Experts of a small language model.
Size: 12 layers, width 192.
Experts: 80 experts in each of 12 layers, a softmax router.
Below are experts of layer 7 (counted from 0) of a mixture-of-experts language model. Rows are named router (the router's row for the expert), gate (a neuron's input weights, with its number), up (a neuron's input weights, with its number), down (a neuron's output weights, with its number) and show model dimensions 96-191. Each number is 128 + 24 x the weight over its row's rms, rounded and kept within 0 to 255. Numbers have three digits each.
After each expert's rows: a language model's description of what the expert responds to; "comes before" lists some tokens at least twice as common just after its tokens as in all text. This comes from a sample of Wikipedia text that the model never trained on. Tokens count by the router's weight.

# expert 5
router:095098129120148126168120132108121148166099163141080095119118122136092172085168155120155148131156121151134093117126079097122136152139170104099094113147125132092169140106099157132119126123114099159099134105130127116132108136120120113156129143106117159106113104135104137142154135103129104133
gate0:102126135114105084129123118145127182124124084152096133139135142098093170102123138121125125102164112076135115175153140108197122107111151159154158133125109114093177146112136129168162101182091102063137124135099126133120157149137096121104154154128140115142160137141139143100106132121131147124
up0:099095145090112135136117115143092129104140130115130123110146096127119122233122099103079122129098118137105155122145134130103128126156108128141140122133137113112159108185141141124144070181111145125161145122141120135112128076142154144150096089127118107155075119139144114070135142102134114113
down0:130119114116135125177150111162115133108119093127137125138099119136127102117154146151093118110136164114109133134116108142142121102130098147150154072113151133133148106098128134122164144157053142113132103180137207137110108139112168164128124076143154067158123167129115134111125107138148134119
gate1:164138132144124126135165157138167140177119135124133134132132110111145149069120117145138107150086108138102125140097144117121097111090136111114163123160106091105161149116160156148127137121091131169133120149145126157138134131111122081116112184139130127117127164127192142133172135149087086085
up1:114133171119123153074108102144107123086126110137137148168143137137153123180167116124103129101103158136187119146095157085162108128157109133100106150132150152151109149149118149129126089143104109140152192156133142138106137105147127127148151137144099129104112146104149138124095127127143110179
down1:096127113181151086154121092143151144169119096114157149106187142103068111131129130147118109150145105144139161128143142133109141124111126096131142140144122119151143120148109151104106174126135095136137121120122159179104125087099069148086122140133110156105121086122098122129140147132086141142
It responds to: Prepositions after nouns. Prepositions, mostly of and in, after nouns like part, member, species, as in part of, as of 2010, among, within.
comes before: " the", " a", " States", " his", " its", " beetle"

# expert 12
router:102127126108147118125113125128153125130110099165129143156123118110127114115113118099139101138137135128152109148128122143152109121138085131135138177112099130165170147167105142121156130104131126103138126152148152095098160131113102159090092118127132144097115132123159141100133115098139153158
gate3:177134099113083127127156155111094114133133144111176141092139156134122111125127096140141143115167143173100168126057130132134163158136154109124154105144120115134122102158104128130127119133107123180077103124135128153135159139116137149144140153154108120103122130165129075107082127130116124123
up3:152124093145133143120127113144100143159065114108156122110136174149120157165084103151122142156144085150122143118073124133150157110090146129098187166139109116117103137137076155155110156117107155130114140128091126156106122118099107119143142114140113102143151104103116088149108127103141128132
down3:123147160152098090112108135171145112129111172139123078145152145104112109124142131165147125158142117101126088095128136128149141110144100122123145105139143110109129145127099110090117125117124157090127181168118108148134102134136121120162134108118117176146096085154128092072098133133145150140
gate4:114071099107161146120127149119156133124151160123120185154142058110150097104136136167146122110139107121104114127154168111097149102122108139132107080139132131109147128111073142133145141103164109134128079138150108139159179101174118170100134193131161117108190120109153140150144149090112140114
up4:129183145153155114087149114136107124139140124119130111076106136176098145142081111119129127144152189082125157149098054093132148142095162088138179132134134113151135104137131143119123117138126123145107113130118125113110116156140136094173090123144093139156086120114139110085137116102163113135
down4:104101121141134168147144091116106143131124102138105143129143119090160131144161122135078140099153107124123113144146098148091123126115098145139147143170124148189173089142101117129122118170152142119113110103139154130103134152157137123121128151101157134145136097124121141112169143165104099126
It responds to: Years and World War. Year prefixes like 200 in 2004 and 198 in 1988, plus War or II after World, as in Second World War.
comes before: "0", "9", "8", "5", "6", "7"

# expert 43
router:160118135126116083159130095094096132098110148136153152132124129145150110171117112147135109101169137143146129083126128124139108111131085133141127224124116138178124128120118122120152136120113140152132102136140140059144175156135143113158118127141140144175122126115116139163131119098136139102
gate0:142158139084161185147129111108176137118110114147118118146118102119095154130166122140129164135151155132160178121125131194113160108145111150123141145164110112100127079107109143138124111129115136107129153137186108148143117109102061085128126114125093155096124153110139083143107179137122126122
up0:087106128154104099135124154159123085133143117140122143099163145120154089117137127109137071128087109105142076143154131135149149109137145106105134083108134139106097181123123083137114136168133153117118125111101116149107122130176144120095096151147120072134170086128151135111158103126134160146
down0:129132144131099113100130159116140073130094112129122153165119107133167121120100147155143135127067120175136107195166120127151121097162134113105128116139125099138133152118140134111114117162106111134111134131077154139094164120120116135047120119129105101163110160081175134147129143177154168142
gate1:116140125141144103154122131058146092111116128119110127096102143120120152127142153135158106125149124137099120151112118156119135133127126172164138147128151165117124111131178146134072144148136130106080152135136126170125069114130159103123126147115148120122108153146140139076134183135127068184
up1:114118077138151150160127108111161122112089132160141164133144125153113146123134157122153076105164137158125151145126143139113170086133142144081142127121132113106107168088097118099097124134108093131144109111131158135126113124167132088086166131111133141160084158095119156117092128056151153133
down1:136120133083127102153108172111149187139093128143113141143155179162093154115096177090107117125138120112162126173140147113154148118121120130151162114124127142124125114108099103103117141138112154103111131100129155118148093122156108072081132133159118114137105110107130117152099157128103150113
It responds to: Months and time nouns. Month names in dates and common time or weather nouns, e.g. 26 October, July 10, year-round, summer, storm, day.
comes before: " ", ",", " of", ".", " and", " in"

# expert 39
router:131157108094176123072112134112152110140136157112184113107135119138114117172123123129138134133140164144145163089127107091148112112133139144085134158134121103129118130127131104124089120113108117169102106079121148117150109127114095154068142134159135129093134135139175131129136135124133149119
gate0:104109080143105132122103142116145176093154148115121128134135047056124144120130116132119130174135085141096123126121140164143149104163152151124121152120115129128119087138137133160129114129108106121158107107107120139126145155097127135123149142083150162130152087109192113130147197166104109127
up0:155119092134167130121133102134147144163153174110175141131118141122142152124102165144104110144150145146093140135129085134106128082130103111100137149126116154128098119141131145141175146079071102141140119106115147108124112138059125130115096134123130156128162139123112142081136147113094112139
down0:099106116115154135112129081089134151136079110140143126133157099163131105136104141129153106087103157115120121110113144147109067126153090089133130145126152122114116162134114184130117144102129148140130113112177123136112141166088137133140148134117154124143130140120088109100106111108190083110
gate1:090146101117153144142136154087119131134101115130148132087150115066131121120134173128121162116100137117125144144162138151081124090153121130121148150091127117110212054150121176138130108102147085097133123134155141150151135105116105142138154110135156147180140131161131124122112110106093091169
up1:121123144109178174123155128086129122103127149128149104094155156105136139129114166149150149134090125143072152115139136098096128113149092154121102132095121095114147101112136105130086134142090072101125176094128109164154131080134090107129160124121101139183125115105091105148145165130141079147
down1:138119177087154141088135122104095140088142116144146103130133128146126107132125139100100127128116169117150140108124091082136104125134131119146120102163190181124108119102123141100130096122164129138107127141102130095173155130128112105131171130138142152136101119140092140137098126101125120142
It responds to: Biography and section words. Key words in biographies and headings, such as See also, first, one of, served, appeared, Preceded, Species.
comes before: " of", " in", " also", " a", " to", ":"

# expert 23
router:118139100133114193139163107105099094089107115155102142131103117125140155123174105116164095177137080114149090176147140150119139103159123171134095109171144131140099146156112154128113137092104098118117151155133164180139108156104113101100128116120163154120110127133158139129140155154125129139
gate0:114118114145102129107156087069127155136114139108133126173136143096132177087139155150095125171080111142133162148125140167147100158157129106150090115130130102121149106116088136151129121156093171111116119157158146119172146126097153174171156151160121145122123141134140145145105131099117136094
up0:117164111140151181148124118129087105156124133119107138108117141073163184126116129138120129129142122133130137106153133151143101148120117121128145138131099132109139133174146136124116094135111127143097133111119111122116081166101149091133136128141082127090088188138091092130129094122141113094
down0:115123127146102130131141139093081114149120150144138152130144139122151130125144131141119116147127134130152119140115193176101095139129133102167114147108104134145121144089108123143120111131106122153094135115123151129140136122122100189171109162176131113113127110130105129127120158121168147113
gate1:155108128157167120159107144108119125134139112164138121121127139117169091140124089133108108089127134148092102125115145154143125137112126099184134147118141150104095107129109148105133146120120137147115136145171137108139127140114088167135142108116144107097148114109135124142116098142189132154
up1:136137126104105130115097132156131127163094095099147111134096141159125148149128097150132152129128141114152150122111121122079126097140114179126167141138109138124138169184146095169119105122127118108102147078122138134114110130153136092129148101110087154052145113093094115106135101093121100164
down1:152143127124117137118095124129162146131134137116158105138094162141129137152068131114112171126115118103140151134094169122134122099115089120150152009110098122140116132150147114124123142139081153095126107118118117119099155141131096099116131203113118109122164167131142107098095120139120129167
It responds to: Table cell separators. Pipe separators and first letters of cells in sports results tables, e.g. Win | 29., country codes CRO, RUS, ESP.
comes before: " ", " USA", " Win", " MF", " DF", " Loss"

# expert 47
router:145116157113120098174109116081121137170117136110158102141126171141125126147119129169103124095127127103137099132115121129110104139145088154111126095127134165101140107133123120124108163140126134143145158166119125083108177101150162152162138121143136134156120114125113149113084155101122133122
gate0:137164088133113116137143174098124116120095122133113097183119132109092090140167136091137164120088103125113129093106112131163147142127127125147168152095111151128106131080066091114130109120108133155124145151118074117138106118155134152091093158085112110144128108112102128143134099127089146147
up0:122097143189128121120130129107095185138130124139135124107155147108128135129148144079129112138151161137104127170152122132126137130140122164146146115149127147140131130069173123148099112122152095112115106094175117101132123128129113121144089120141141178151105114145116128129114145182157132125
down0:129159137108151103129094178090126129147151108121149132141127152123086127124155107150130147115146149126166157121122159124118149156123119139142159153116124148104069129144169086124128104137060138099136106083124138161141155131185120101126137143119138120124124131097159095125128131159175153143
gate1:149160114184144135142156157104097127127157189100085132155120145145154153124125126159112140131130137105146125166143173090165109108134113091147103145141151135145146093105072160071149159140151111101120116142145150129127162141123069143112141075121149102138146128127146101130109112113091115116
up1:170135117127110124117112097154123148144135100134136128104141186116119144122143091159171129135107181162159111081118105129127130123121164131115183118149112114114145123120112094157164084133121141109140123116142120119141160146117179100107110136128097192108110136122146106131111127104103097168
down1:104102108115102152175135166154113128122094085100118115115126117111142122153118088125142127096113107062139150151151141161127120154108111124129102163157126131143076155107116135086088138158124166121140100172098141137122156149130133093126151101138149148113141116119099120118118190148102117116
It responds to: Verbs and clause connectives. Verb forms and endings in prose, like defines, relates, recognized, named, plus connectives such, that, However, because, although.
comes before: " the", " that", " to", " a", " as", " by"

# expert 42
router:153127119097150138166120114098095154097120078141095117138095158127132134171139172159136083090146103108163093115102124104099097108123135099103105155128112165152130104127115169110113105136145142157112176142159163105117127139115169125121099111116115105145140094124095134096085139097135113148
gate0:135139135095104158111148089119118117137170173094120153137132140120140116104117132148129155111078151140124173155097102121182154128118105110089145103132114134117123094116175139087088171157137115104148137163117116146147104182136131163109094129110122098146111152109145150136158130126100121157
up0:122062117137124137119132148115115126126148156143131130120101121092151080100178135138101092127129095134127126109139129127100131196090139124125123146165119155145120110180129101111166104164142097131115136063116158092145116121112141115098154128146153144161101129100104074143111126125133105121
down0:147163150144086138140179082151149121175162150134115163102104121098142142095132121093121106101103136124140074134107131128152149157105086159156097118106154133066139127117111122155146128152086116131127118144083150191137157112150131138121121133132183131173120139157110093106120103145142108171
gate1:129111132117148138113185105090116143155138119103151116107138139091096148117113087118099096162136162102107151113121167130125110118162102154128094192134140137079101154145073130145111134125106140118096123095118120182126118129142144127150096170130118095093152097134152129133121136127149160113
up1:184088145080122094144091099135117101161128141131167139119118157150118104128122122174163101138149115111141129132127163141112116105133080184089117139148124134111145197135065086130149119125126134126099146135115172129115122129136173124127125128142138093152117126178110115123097157132096188096
down1:135160106095110156123089155156155164107160169102156080122113115155129150134076123048117123165119128106098173113160149139069121127131140105171110129148124153086126165103136140128081108105142157132114121098113120119181091122117122104150133106125092131084155158124139157168156131130115120164
It responds to: Quantity and age qualifiers. Words qualifying amounts, dates and ages, such as more than, aged, age, early, late, months like January, and percent signs in census data.
comes before: " ", "00", " than", " %", " age", "000"

# expert 20
router:100130144136095131155150122060137143109098131129120145150132118142115104115142114103156138153141128091150112172125100110127145170087124085136087100113117167135115132132116144137162099101088124090128131143128154130128146127147148086142079106135120132136091130120118169150141176158153151143
gate0:152090113123125127119120112112170108124095087190113104095156170155148121154117107158103133141114151116150116139138124071095094107125163154123138145120141160094147127102114062134082106129107111110087154134116117158090140124091104132068121134109115142128115134152128111120083132111176126139
up0:155106170149170106161161111128110115142120119101123107137101143144144121123082080104136123115178106141128086138160123092121098183121156111096142119108160141118117125173137122151110118112102138117092149154136155161152109138150118149119099114135145153138112122104162139148068135118119112072
down0:106137125098137137170152151129119148141143108124064130117114113150142130124131074137195143110165110148096091113155128168156141148153193130100122163084107145119096108171091157130118141120126087113115112112157146106117081141123150161112098145105129154142096101083104145142137161126117121080
gate1:101166150105151127132135127104094109127130107134131114141146106119152169128137129107154160150177138113133099143134129120144163112152148163111144119148153148087136134139186115161150107120167114170147138109107049138126132160139082119116102137146125118146145104152107132137118140135115114135
up1:155107116145117147151170087077138114116126108170129130124117137163107099130169117120139152103138141126158125120186169126123074149121150088109121126104143110083099130111100119136111152089095136081136100110155130111107111160142127152121136096095137144096104129129158117147138121182150113104
down1:136117087142123135111108082134096164123172138165133120124137171143161112125129134088128101159129121162143122100166124126152083082153095101120105099147173082133157155153110139125081126083142124115102139153122173128127112090172154127164171156122098148107139090165104111118132105153178122139
It responds to: Table cell separators. Pipe separators in sports and statistics tables, especially after numbers, plus semicolons in lists of years and coordinate marks like °N.
comes before: " ", " Candidate", " \"", " —", " Set", " Score"

# expert 19
router:115123122142178138173126143125120143159096156130064124122110154148137133097162138136141128173085137156113129112159110098134137125149146147137068093133110195110133136094100135121119133118124126152143124099113143123167105141116087133153132130139116146115129134119139140144138150135132125105
gate3:111150114147130137133114134138078147116151085116148130105153146147136183152134139140099117105108113154127119162145131124156071106095137086161138145095157122132097121132121125123151153129161120152165128133178128063101138107129075135128110117182175156112144132136160111104113103087120068125
up3:124151100114111138121132126165085172095138097097138161094133132161130170152124139123106080159090111159089118107149105118154112090083124183128140139123117130106151110116137179085116115111159088182130161112087119149163126112137084122127157113168103125148116155145110111081151097163158112101
down3:119129142139097115129150096162106157090124089126127129117124159131120112159172180105103190119110140117088133132164155105105139153123139148168126083110122133152145094125149113164145114121139132116129105163110121133149132142120146133138124128139109121154151136116135095068145108140163101108
gate4:132157123133152187125165137123100109155128159111141209112078107147071137122140153118154144138078114155162126127111117093136085133176158078128137128183126131102114072101093145155110095110138084137166104140116140150161115148153109106113122156136096157137146149119146163097112103133134119112
up4:158103136116120131120109160129081144119144111151119063096106169124161157109132136062174119133130118134107111117125117148154144090170125146117126125136092135129099165131159168121148164114161163140156120115142146120140104116108148157140125140157118118105111152154118172117195138144081147155
down4:100118116114118122106148170130113113174137136170151158109127095140060120125162101151156182156118117115132143131123113109149118132123118124103181131136123114148132187122166133156120090104114115135120099127097119154104145149084143175121171154178135117147132113143107135113123123142131130154
It responds to: Common prepositions. Prepositions such as of, in, to, for, from, after nouns like Heart, Place, University, House, e.g. House of Commons, sung by.
comes before: " the", " a", " his", " their", " her", " this"

# expert 24
router:140156109124138101096131114131109098171146171135176109102106154138083093150151146134155155110137133120149131091119122133154086141160084177090115098127130145118128131148118115130108153103142118153116154111108141107135145129170127146098127127165119150099113105117143125124152162112144139135
gate0:145102101178121116162148153071052108115138121174114109153104133093110140096155110099135138131134116153161095122130128167115136104096123103134147121116118172109089088152106160164158127193112146131116145164146139139078161079110138166081124133065115133174132118155141088107093141133134112149
up0:163072155166093098144116125130106096138122093145110104129130166132137102141129137122162154147130128091119104107098161139118092113116142111123173100115130157133113104142101145115106122141136159133114156138105155110116154148144133188101133118125122141129145134121102077111133143143152070158
down0:177139149134132136101156096119144093108125134102151138115124139134110086120105132135107129110117137137065136131128136094136123159127139129139104150160155130140127154110125166105154143071137103110127151113132132170114074138131145082161137137102133102100136143121134127135149099129145142090
gate1:159148135110166134152134149146137132129085150158141103151150120130098135115133139166101116123133115142121164110094139136103103123136110109149163132129121166109102126115121119081156129112084153163133144144101111143093112068127116160099138094112112142151135118079157156135122122127137087156
up1:108141126148137113140121134172152185125118115143139144146118091144123118121134136131100135134126109188139148134135133128139121164144135118124152152097050144136125091156143104088162131097128121147189120092141166115086140095101093125136171080116111154156156155129140139170153127192131095118
down1:139143100098125156127129152107147066122140136140090110106144156139096108127142119162133144136132118137096107122077117161097123098126100162157112029146136117145075134154095097117150123127132158111089138134122131156116111148094154168164153118171133124137106125103136122112133128165127134165
It responds to: Main verbs and auxiliaries. Verbs right after the subject in biographical narration, mostly was, is, were, would, became, been, as in Manford played, Schmid was made.
comes before: " a", " in", " to", " the", " an", " not"

# expert 44
router:148128168140115087159165100128105119164157141145182087107103145159105123153107145150118113092115144107117085117123130133132082109088102135137126110132142170124147082157135167103130142158116103126131136157116136070110134135148172170148129101140112122162115087146102139091113181085156143119
gate0:141147111119155161140098144133141062092110160117094099155126159147130155121189143078128153100153126104098137134116137129145127097126081121106130091171117126105143115063141093171116091179124084115106128126108150150130121115085101107118111161132171145154149144129108141143100096171078107141
up0:124137134145120119145108127143113122105119115131121091123122094170103120143133135153119162135203120098124131155126161140190104136115152084143161122094101114133134123163137090123115092113125126125094136099113135100120133136140130164129148116142107101121149103132087071175138125112128132097
down0:129150162126134087086172146162143117098096132138137153148091162153111109126104141109172161092101100136148104097136107101184120133140083122112161134123137113161160120115124140135147113120122171163107143108127122136113138147129152137146135093129162117165129104139104133123082114147108118110
gate1:131156149115101130152091133047130131078146099154146167157147126116151129131163114144115134118084105131084134083122096152132142127139128146121089129143119115126146141070122145134140101127136129103191103150125106132119104157101146126124161127113160079150103121108127107155128156152090098151
up1:123177131102105095124127137067081146113112162141139170172115160157141096102105112141156147116107101138154134130149159160149096135128129154124095139102099144124168107120102154116127103116143135158106138146125087095149123144168190124168124088147143119142139146104106128117101135147107182144
down1:115112149124131084125146126160115083166142124146090091108141126123151110144108112133139118111181105130131098175197122108120142138135144144084105146126104169147176081141120132109134123114129129118090164162139123168147083139107159151114123097153126163171124105144099114118103136110113155123
It responds to: Verb endings and particles. Verb and adjective endings like ed, ing, ated, and particles up, out, down, plus verbs such as caused, decided, found in descriptive prose.
comes before: " to", " by", " the", " in", " on", " as"

# expert 2
router:120141106130115157062127119113159119100161122143138124156107117113137095119079088092161119120140153131138135113077158125133113100150099091113123207160094086150174148155128149132159124126112097156151121099131124137105086085148115125137112131159111136108110124122131094164133096135136166145
gate3:138129084105135162128108126122146147096151118178108116161139112108140187103141097120079130112163131121140125111143120125094122089154135152115132093099132152111123119129123122145128168128107113130182168106140152132123159116066107119115143143084101136109147117139137131157130144148131119119
up3:136118130180113118116137120110110112148120124119131111085133113165141066098156181112142140170104120101115132131132101154136146141097135137135086132150136108144124134125148137141165135131142161096097086160102118087103127159152141179121147110181165126133122086149112106121140128093084131134
down3:143102144134091132125145122137145131104090124116178123123131090135141136106172090170150132126127100148128141143163092095087137125096113186136147125117146140101108124139134099178131159170124149118127121177120121147118118161136102129131127130143092170087131064148093149104158128110118147126
gate4:163159147135087122124148118138125117136093099133125149127133158133116127164163165130136103123161142107103146144103096150125107109134132181138099082087128080127079127125126126115150126139106109182117141120115117115117082139066113182111186122151123187105125143128112101077116148129057131127
up4:152116147110128149138141127113141139158107123124130139124152132126145077123096133135121085109091100142144091209126171131137116125151118162140133137091097159139149123160159141087139099152091105118112146163138151090123095142137115161127169126133139068105116127127080126101140122152151147130
down4:164144153135098149105129107134171112129099138149159149124139109143145108079096102117158145142094155114174127149149116173114165152137093114138123143098139131139112110197084142130137171106153138125165126137107138151140176095131142098115080130145122142163097122122138135152129136148117139117
It responds to: Year digit prefixes. Opening digits of years such as 195, 201, 187 before the final digit, plus words like Republic in election and parliament articles.
comes before: "0", "5", "6", "8", "4", "9"

# expert 16
router:174146128152128137100115114143129128107159184146132131123128123120165162113091125182128165118125154163149168142152118109090124145115154160093123086104138093108160090140188097097144127155147129103132124112147152126136147127166105123120104134141139112121100155140119130153122183127124151147
gate0:111110129152138145100157121112110150130102133116128161122118175139138160161124147133083115145112124140146141155163170133131149106144148100128134140137100158114095121070110092151140120101126116102173117123114125138069133128114113144119131124146079169124145155106139147152173122139108124142
up0:134147108129154136142153133126130150134171134133126131158075105129134178174111136121129139160123132171108134106140117123119131055109145120112147126147163118102113133054160141158133101151074130133135111149085119106096115096138108126135143134130110159147114139134129153168145141155117149116
down0:125134160125125131111143136171106128096114108111106127110113137133141153135107124125110119129111140145148099093151160128136125096085119101103121100094138132119126123062152098137165094141107167114150143144100105115101114112094136130151152136142119133116155113103143138147137133144154103143
gate1:107154152085108095176156160112112112138135129156121113114129177131127133170159139120124097154157118085110125165099128112125107139161134140117160133154156134107130159097113116114083127164110146125102129149127132168138125116121159119114144168121142122131129106091124158147104093098101094065
up1:132093139080167159111094119084148098096131130198109138135175151119129131149144157154142120120075126112110128150146120153120155107145155166140144126112173104096131107118145143128118141135136140095126129167175138117094109129155126156130128136087112123120117075151144121131131136128106123106
down1:133110125126097134124144131097133103137134127115125106155147182135148133162158151134152099160126109074125137168094131147155091119129133173140137092110162108070118118116129100118126094157091138066133102120170193114118130131134101155133151106085120150121152111103141115124110164131124100114
It responds to: Commas. Commas after names, places, dates and clauses, before and, which or an appositive, e.g. "Hazard, KY", "Sunday, February", "In 1978,".
comes before: " and", " which", " but", " the", " he", " who"

# expert 56
router:111114065104159162164116139119112143085122116118087166099094147096111144164141125142130114129155128167128132102123178137163154143182138153108100132115094145124122071169100125098102121111163124132097123107155159131133138144140137120105113119104088166157144112114089124145085141105128120139
gate0:127102136106087124175160130113135108135123102096124093108142122108137122116158136161128120127105119156138116127136155103138170125144179143150093137089133101163125155102129182124178135134141122127105133189110097103133141123128154121127176104081105161080149111131135124141160163149130139126
up0:120103132121120125135127111141110098156159151114124123127179136134142146112140154150140149121129115149155125138122157131207178118126143110148125139119137175162128162076130156093145173119166112114142124123179128165152161142097128107106116162118135124116127136126114097156111184115093148132
down0:160115156122175139177096149099115086129123123079121131145130119083133118126168104124114097129143131108183084131129160118117135120125126115165123177125101065107131138114129088135164152146129153119130118159126119132139104112132116142118112125162149157101127100188132097128117075119161103135
gate1:119110141103162074122164138121131105104159150104119135120152118159104150166141126156148099126153091112094131128127114126092174131145157156137107133161174162161085106099130145079128132122097118145101104126157134164137135130134127140125106122114157109127160137125146158173186117093099085114
up1:097149128103092157131152110159121134110131082149144113120122105122136124145161079141099182122125143163127135080157153106145118165132132102125177141123116131146142088150135114141084165077150152142107127139094114148148115128149106145158136100115085115097135101140171091121123105130151141116
down1:115089138112118150167123118148098102142101134089142134176127089116161142164126135131125136114132112133125171150143129116141120172117107182130118140114159093141142085096185095153148115147165120121102136119130127104116140133105172107164128109155083115156142116159168136100089146102123142124
It responds to: Time prepositions in biographies. Temporal prepositions such as during, until, before, from, In after a name or period in sports and career biographies.
comes before: " ", " the", "|", " he", " his", " that"

# expert 1
router:163117090135151135114090134143172112111141181172140131143104119104121162121114122175096173144122142174109183110114106150082175128146178147094109101115125091094178097118124128117116154120136136127103143120155144162134123095131087104106111147149145127131117097153144117176120166150127163157
gate0:123163119142146122161144132119103141107130130118172162135116120113126113097131138142091133147064112128105150147118163125156081150140139140132102132113120113117141192118105116168131106085138113112194123115155150135103121094119126130148107087147126135147130150122156128094143133139165118180
up0:135128119122130120094120090113112131115113140125163163141100105107165099112138128155120116122104076137121165129115147145131092171122124129108118112096131094138157149126115118114133133131145096073161119118181158109122093122151148157146147116163103130148161151110107117128130134143121138171
down0:150110118118158154105154113110126098102144159079171100111155161111161137151125140093124120167139113129172161142168104170112129114165133118117127080136155106147115159127157111111114107139122110104151165145122131121127079091154147129150159110160098167102158148169099159142100105121127158109
gate1:101121104100117126165161169126141123114143115103108118101149100114135162144133117120125128126135092125114122146114177146132124142188129117155127153127129144111112116113122126140161126108143101143152140123115125163099121110069148138094120124094100143113126113148162093140107061167123112136
up1:135130129083143130159131100118164124097150137133116086087148135133148152164116140129126135116152166130167108151113157137110104096143131159114095128123116140094106105114130104098127127120164115120139177141157099146082129099123158134108085126123102156088083083121179122145110124109149137124
down1:129107162116142136116118103086114176141164113142119085112178116155124120112150168114174121165137168112128141127136112125118117147133161152133160140135119069142110162140100117113144124148091125109097133124164144143166103107174116167107104106184081148112132162124141150100114130137103152084
It responds to: Commas after names. Commas, and comma-like punctuation such as ")," or "",", ending a name, date or list item, e.g. Edward Clive, / September 8, / Rolling Stone,.
comes before: " ", " and", " who", " which", " but", " a"

# expert 10
router:099120153146142136164099121130116134168086171160071116132114147124111117131165122111146134151126131164120126139142087108138149156142150150131075070142105184098141145119099131104107130121129131157125120114115139121143136134113119140205104112130114169117146110129124134117137170132137110119
gate3:120083086140134167123163150129058134088131108144130115122154119131158114082092115136147165111163132144107127093110137144175154105151134111078155122086125137125104114139120135126135121147098128128154142082102161163138131074176113101109136082103144146158104135120161115158157114147107123109
up3:095119115113159125134071163147112089067114134128118110102131143128148085130126099133144121140193125120135098130166123122118120136128156106125120122114120130120128147152149118189136074109140125073156102120103142095091127142141171121109106121183147131127184163141151129111095136114127099136
down3:137128124094169130156154131106100138149160137126123115103133136112159127121141093139130180181140126130132116124178098129133121113138140115134127053113130124135183093098137127174130134119111132072121115135145092121107113141109113114196113162121115132124110121164144103109143100135115080112
gate4:181133105118109106116131113172141061141124130105132091145187125129113122156119087107129087164101108106126134111140133117100118107088136143129121141156119116111118106122127116090098109160113131113152145142117120118128118107067134104145114155126144130135117185142119179102132117139127146179
up4:095125101121125117152160115102145104114129119153142132113114123135160100128134150149150134075144112133172068149112129126177136118154089106143138126115154125148055125174110132106106143117129117134127161111141148110114122162129171143123138097095092117148175105097116086146136123128144150107
down4:132145166150101134103156144087114092174123147136136112160171123054128120084150120183131145137118108123116142144128123089125149105103128158107146175150110146124149124150150151129135146137132084108118149129154114144098133107115128111147128089095135140128132136128106087109129132151127125135
It responds to: Prepositions after nouns. Prepositions right after a noun or verb, mostly of, also from, to, with, by and between, e.g. "Supreme Court of", "drawn from".
comes before: " the", " a", " his", " their", " her", " its"

# expert 59
router:124128114110131175147140118100095125129115094121132096137096150151132135149117140136099080124147069106130133136097141118120109157121157111121106133119118128130163126142117152083133119153146149131109161095123144149119103142113174111074097147144111135129151146110067132106073139105134099120
gate0:143113080114114183109134062095117127123141148106170130097138114157108105130158112095135142148092082158102151112149111116065123109158153155150125113106179123160137108139140132098174103127138186123131129112125112157108149153160122154120110111155155137117101136116129118153131081120109122147
up0:161103141143115095089135121114137104172149091122169128119121154155121081105133110095104131155183126132124099109151149141110137134102150152143118109087134100121089124164134093099114178147153136084116114174142095077111109126151101124127106151122124149154155168108122144105097112119181153095
down0:155093115115115127137152130144117119104141109140134176148089159089150080142170141097159131183143112127100152151146108150142149088132138157114131133094129144083166120178118082108123140125134156112105098125089090133105126148126139118148111099118124168149147179141156144125117102139100154149
gate1:149130120147138112111157109104102102133123123102164152106158153124151092122155128090077161178125094113125099092110134166130107119133123120076145120146164137083095156125105123139079083103084116149190147126128114147147098117122095144172141133139127143133126094132134144109110161103130137104
up1:161129085147150119120121162127138111133092156111146118133099144133124133160087118145155100130127135134156142140119156089101106137112131143118148104103174122096154132134196148100114138135110080096100111138146098164103141210157139124148175155177124089165146141139123166137111110140101114130
down1:107096154122121128154143159099094103132114126140126117134139119167145149108095172133174136113137104142099153133148094107156136119155109124122143135160174145144123162083105079118109123135093140109156150114139144095083174136100151147109129126131117105132104164102095132087141073146136098090
It responds to: Census and election statistics. Tokens in demographic and election statistics: households, population, per capita, median income, percent signs, and numbers in vote tables.
comes before: " ", ".", "0", " population", " age", " |\n"

# expert 36
router:124151119126129119133167133050152099108111140117157127115085143156102117163143124142159109141141089162137114130121122083123129099140134163123114162126123149112081108130103130102108108128097115151118141140105149158144082136138151140048115106143143137145123150087084149126105120138131153137
gate3:116142086098122155136117086143145147138146131162125132134164126126131170136156082131139154099144166108145131118103153147099101121130136085131119131106104112159133161150093106116160169108121151084118110178103156163150102121115177198105104071116148139143139134144106124112145161107133130123
up3:138107120109166136109120092180118140168102132158109131100135085134145094159107107115120125140113128109149114118161165108125091135136095121174106137135184154146114123112103134151108127125079116110088118110115134167135148098114107135134172131134110147148134117123107132131167171149152119131
down3:103144105142140112098107151075112131054135144133132133135113142108178103117135126142096095134143100114161128069129164141169112174128133079122091130140126128099186158139131160158103144114143140121138130154092109134083136128144106123117097098107120167140105127163140124133138130110099080111
gate4:126130097124140166154169106094085118151134110150106126156115121109121090120134166123126133140111090152137107114141107138137146141083094101168111134111166099131123161113121118141133126112156151093144101096129160119134094168113114127126091132153136119136163137143110123122139073114113166122
up4:134110158141108135217097118110140144128144153078124129089116122101045158125159111138135128078173139176179139106115111102141160082098155094106163128134119125114088138125097115105138107135106103109143108115100159157106131133116159129127078116118114110132137098126136148146105129156127126113
down4:158165123161125140129107151142119135057118114121159143137126095117117102150122165109141136148105115139119136127123133143155129167136127131082139111178154092100144148115117114154117083106160092079120109163108153148068125112121090118125093143126142112120115162121118144171178129122139101112
It responds to: Sports stats terms. Table pipes and sports vocabulary in game results and stat tables, such as played, yards, medal, conference, Rushes, season, Goals.
comes before: " |", ":", "\n", " in", " |\n", " place"